Below are experts of layer 9 (counted from 0) of a mixture-of-experts language model. Rows are named router (the router's row for the expert) and show model dimensions 0-223. Each number is 200 + 30 x the weight over its row's rms, rounded and kept within 0 to 999.
After each expert's rows: "comes after" lists some tokens at least twice as common just before its tokens as in all text. This comes from a sample of Wikipedia text that the model never trained on. Tokens count by the router's weight.

# expert 26
router,204,217,259,191,189,277,214,256,192,263,190,172,198,180,192,233,146,219,154,234,187,241,172,188,177,186,210,193,236,194,206,153,212,271,217,171,138,248,253,180,194,228,243,177,130,209,224,215,188,185,208,235,168,217,245,149,205,195,201,189,190,185,153,231,208,230,179,233,195,156,179,226,184,190,236,210,197,168,203,191,201,173,167,201,206,188,180,185,202,215,210,279,139,261,210,160,200,193,197,212,188,192,149,149,174,206,246,186,209,214,196,187,201,191,210,177,222,198,140,225,190,199,201,243,207,197,188,194,139,177,178,211,209,218,218,196,162,201,107,216,206,201,239,208,136,206,176,161,226,196,218,184,200,221,215,171,199,178,239,162,184,249,230,189,205,242,266,174,192,186,244,203,156,208,211,180,200,214,192,189,173,174,177,195,210,206,199,310,263,197,211,146,241,233,217,207,213,186,213,179,205,194,193,177,211,186,178,178,164,150,184,242,227,164,215,180,182,234,211,240,198,195,250,245
comes after: "\n", " |", ")", "-", " in)", " ft "

# expert 11
router,185,196,207,222,83,198,212,220,224,222,164,197,190,192,226,181,227,239,213,181,201,183,203,171,168,166,199,219,226,207,249,238,234,216,208,228,254,275,212,247,187,184,218,201,195,280,187,227,194,193,207,165,221,217,181,204,217,138,226,183,238,150,191,253,207,184,253,187,159,167,187,250,157,184,220,189,198,179,248,189,227,199,182,195,227,215,126,196,235,209,193,193,182,201,209,214,184,168,186,232,213,231,237,190,170,171,209,222,180,233,194,206,259,201,231,186,217,210,160,153,207,168,190,202,205,215,216,207,152,221,190,239,216,233,218,175,179,189,147,229,218,237,248,169,199,165,136,208,294,184,175,155,221,219,167,214,208,192,218,157,214,234,181,211,193,164,212,195,208,150,190,216,192,230,128,201,175,254,227,183,147,245,142,242,201,229,197,230,206,187,209,173,194,203,185,174,150,259,176,158,170,237,189,217,260,210,198,203,194,157,200,203,219,196,212,185,223,250,217,191,189,163,245,233
comes after: "2", ", ", " in ", "| ", "- ", " ("

# expert 10
router,214,165,255,215,135,277,153,245,201,262,196,149,225,173,141,174,180,220,162,199,236,221,177,186,198,186,191,167,168,193,231,179,235,257,208,210,215,198,223,192,254,211,245,225,171,222,202,195,198,170,186,215,226,188,180,178,238,212,190,225,224,183,212,202,232,217,216,239,159,203,185,211,202,201,201,165,225,139,221,205,197,117,164,188,174,214,205,195,186,211,224,270,171,195,231,202,206,206,203,171,220,207,210,212,196,196,219,196,197,212,190,199,176,183,228,215,261,124,129,210,220,170,190,213,192,209,201,215,162,194,170,213,214,158,247,192,149,176,57,190,200,153,146,237,178,170,164,178,220,213,169,188,233,185,208,231,137,171,205,165,172,208,230,178,246,195,224,195,234,204,175,187,196,199,215,177,234,221,198,255,201,200,178,239,218,200,211,272,234,210,204,198,207,163,232,175,222,177,232,153,158,219,179,224,236,210,200,204,157,186,215,179,204,202,180,192,203,256,247,165,177,220,209,214
comes after: " | ", " |", "–", "\n\n", "0", " |  |"

# expert 18
router,178,239,177,197,115,250,172,215,183,194,157,164,223,199,160,151,190,227,190,243,179,208,194,170,212,203,210,190,220,214,224,201,248,202,234,205,173,220,239,209,213,215,179,213,178,191,233,233,236,214,202,227,192,173,212,219,227,169,211,223,148,222,224,229,203,239,226,206,164,189,174,234,172,220,242,212,219,167,197,161,215,193,229,183,194,228,180,168,184,235,237,231,217,233,214,229,192,168,185,185,188,203,193,192,129,172,217,161,185,235,170,189,202,243,208,150,206,190,148,206,170,186,186,235,193,233,203,212,142,195,196,183,155,207,216,185,161,147,111,191,186,174,201,160,214,83,207,214,229,193,172,187,192,241,205,238,175,170,192,140,175,199,166,184,215,190,218,214,173,159,230,137,159,257,186,195,215,207,273,194,154,203,206,220,245,226,247,213,179,197,228,171,209,203,238,192,192,209,140,188,115,162,161,208,233,133,214,178,157,179,195,193,200,236,186,195,167,198,259,193,191,250,220,196
comes after: "\n", "| ", " | ", " |", " | MF", " | DF"

# expert 30
router,186,181,239,209,172,209,109,186,238,236,233,218,221,220,107,137,169,202,155,173,191,213,171,214,201,227,199,185,186,213,236,224,233,180,208,289,182,220,201,191,218,229,200,176,155,201,235,244,190,218,220,201,199,192,216,195,254,211,231,234,169,209,232,184,189,236,197,197,156,213,160,165,232,158,254,234,175,186,259,208,202,202,166,203,211,261,164,184,223,256,224,273,168,218,248,196,200,223,200,196,197,200,194,197,196,193,205,199,201,197,185,200,228,204,171,163,212,188,150,218,169,206,231,228,212,196,174,212,98,178,174,211,182,180,214,178,196,229,86,174,191,211,193,196,190,200,227,195,325,191,219,202,181,179,220,230,174,141,226,172,221,208,206,206,225,217,280,242,182,202,213,200,166,227,209,221,201,214,193,194,180,203,190,198,224,188,217,221,217,186,207,164,198,215,210,138,184,223,193,193,214,200,192,182,204,228,212,195,173,151,170,201,235,158,177,191,177,236,243,229,197,204,224,247
comes after: " |", "\n", " |  |", ") |", "% |", " |  |  |"

# expert 31
router,228,194,280,192,126,223,203,228,206,194,200,164,224,202,165,203,210,203,213,281,206,232,152,167,178,239,275,204,171,172,226,180,203,218,182,207,217,243,230,199,204,222,231,211,99,196,236,225,180,193,229,232,225,219,206,212,211,219,216,197,196,145,189,231,225,198,202,212,151,223,144,228,206,197,209,190,182,185,238,202,210,139,176,208,239,246,175,184,215,235,245,247,218,212,212,218,203,192,225,209,181,220,159,193,184,173,239,176,158,215,205,197,174,260,232,148,193,189,167,198,211,230,202,219,158,191,225,191,235,180,193,208,215,180,228,86,140,182,158,197,211,180,202,172,220,150,184,176,196,193,206,198,185,216,212,223,202,171,261,188,229,179,229,146,207,191,218,227,209,203,211,188,131,270,195,221,175,210,191,237,178,179,182,226,239,212,231,209,212,201,174,237,249,200,168,181,192,227,210,116,222,220,195,221,219,201,206,199,183,156,174,220,232,162,215,237,207,203,269,264,202,181,232,218
comes after: "–", "2", " | ", "1", "0", "3"

# expert 37
router,213,193,192,218,197,226,218,225,174,244,143,184,207,188,162,182,155,223,175,204,160,179,130,197,223,182,212,205,170,172,234,204,211,246,169,195,226,208,262,207,231,152,226,201,149,223,229,217,130,237,190,202,162,221,216,211,213,154,250,261,145,211,186,203,224,197,183,185,164,193,182,218,186,153,218,220,205,155,216,208,233,119,213,218,186,209,181,212,179,274,200,198,216,162,216,206,183,198,205,236,282,196,163,215,193,188,191,192,214,285,133,181,221,229,157,199,205,116,123,217,213,198,174,190,142,186,200,230,179,219,156,193,209,225,233,193,191,191,135,127,196,201,184,164,217,166,192,142,271,207,216,212,175,188,267,201,224,227,191,164,206,226,212,195,182,203,212,214,181,208,197,196,200,251,190,175,184,222,230,242,200,172,195,177,218,187,214,235,197,219,239,161,195,139,182,171,165,164,234,166,198,185,199,186,239,174,168,186,200,166,198,180,222,173,207,186,228,248,210,183,178,196,201,171
comes after: "\n\n", ".", "==", " =", "===", " =="

# expert 27
router,206,235,208,192,144,211,209,196,207,212,192,173,209,171,185,195,178,226,205,264,180,223,160,205,185,189,194,219,183,214,243,233,197,195,250,240,209,221,254,217,182,194,184,184,145,186,212,187,130,175,203,190,204,202,233,180,209,130,196,165,265,218,216,203,240,221,258,180,158,196,223,230,126,200,201,185,205,232,266,203,184,146,198,209,191,176,177,168,183,256,229,194,181,181,245,167,205,210,190,220,184,200,215,194,144,198,190,178,174,214,179,214,205,266,250,150,192,186,189,169,224,164,194,256,155,223,210,183,123,196,234,186,233,248,243,129,136,194,87,205,188,185,212,230,189,143,243,187,203,193,201,159,224,200,205,188,201,188,243,141,183,231,170,194,210,220,245,183,174,164,214,188,171,209,206,233,227,235,223,212,156,207,217,201,208,209,216,249,219,222,213,176,205,169,213,173,181,194,227,154,195,189,130,190,225,163,195,172,226,248,178,170,246,208,198,212,179,203,249,211,229,245,199,190
comes after: " | ", " ", "; ", ": ", ", ", " ("

# expert 22
router,224,243,190,172,207,240,163,242,188,212,138,186,243,239,241,238,188,219,167,195,143,203,188,157,167,179,184,206,215,234,274,189,236,198,201,189,178,262,267,155,209,169,209,188,173,152,255,244,183,179,231,212,204,217,197,159,202,215,240,250,164,195,158,200,200,219,188,232,178,174,234,210,212,152,183,210,195,196,207,173,204,232,142,164,192,156,194,208,201,201,182,185,141,226,233,175,203,176,174,220,222,195,180,149,173,205,259,185,192,200,205,196,218,224,236,153,205,164,136,198,234,167,171,185,214,209,176,215,163,206,212,229,206,231,192,197,191,156,150,234,178,267,177,180,239,140,230,168,271,234,212,199,201,243,237,175,157,151,199,202,217,259,201,200,190,208,254,212,157,192,223,177,150,221,205,150,172,205,204,179,194,197,211,189,216,164,237,192,216,187,195,183,240,157,205,158,205,218,196,170,141,184,186,143,199,214,196,204,219,157,176,238,216,201,226,174,163,226,222,259,179,210,239,257
comes after: "\n", ")", "-", "\"", ").", "==See also=="

# expert 36
router,168,238,229,221,197,218,215,224,190,220,212,203,202,164,160,176,174,263,173,218,180,180,141,168,251,205,225,203,185,212,200,138,203,227,218,207,215,192,292,193,227,145,182,235,128,202,191,206,165,209,178,180,195,236,218,144,238,179,233,210,207,177,174,253,174,234,204,188,183,119,157,226,233,186,230,198,183,183,249,212,204,175,216,248,173,207,175,204,197,207,235,248,178,213,172,235,163,207,218,209,223,196,152,190,184,212,221,211,197,199,208,173,226,253,198,156,199,135,211,183,190,177,128,163,208,160,195,197,155,191,187,199,188,223,172,162,232,176,110,160,203,253,237,183,184,156,195,179,263,206,179,223,223,224,240,217,198,216,213,200,243,290,152,135,208,201,258,187,206,234,131,216,167,245,167,195,194,199,248,225,185,208,232,242,175,215,199,233,237,178,164,226,160,200,203,196,218,222,230,213,212,210,194,204,220,194,194,190,224,192,171,186,234,203,216,174,202,216,214,198,177,254,202,200
comes after: ".", " | ", ",", "0", "% | ", "4"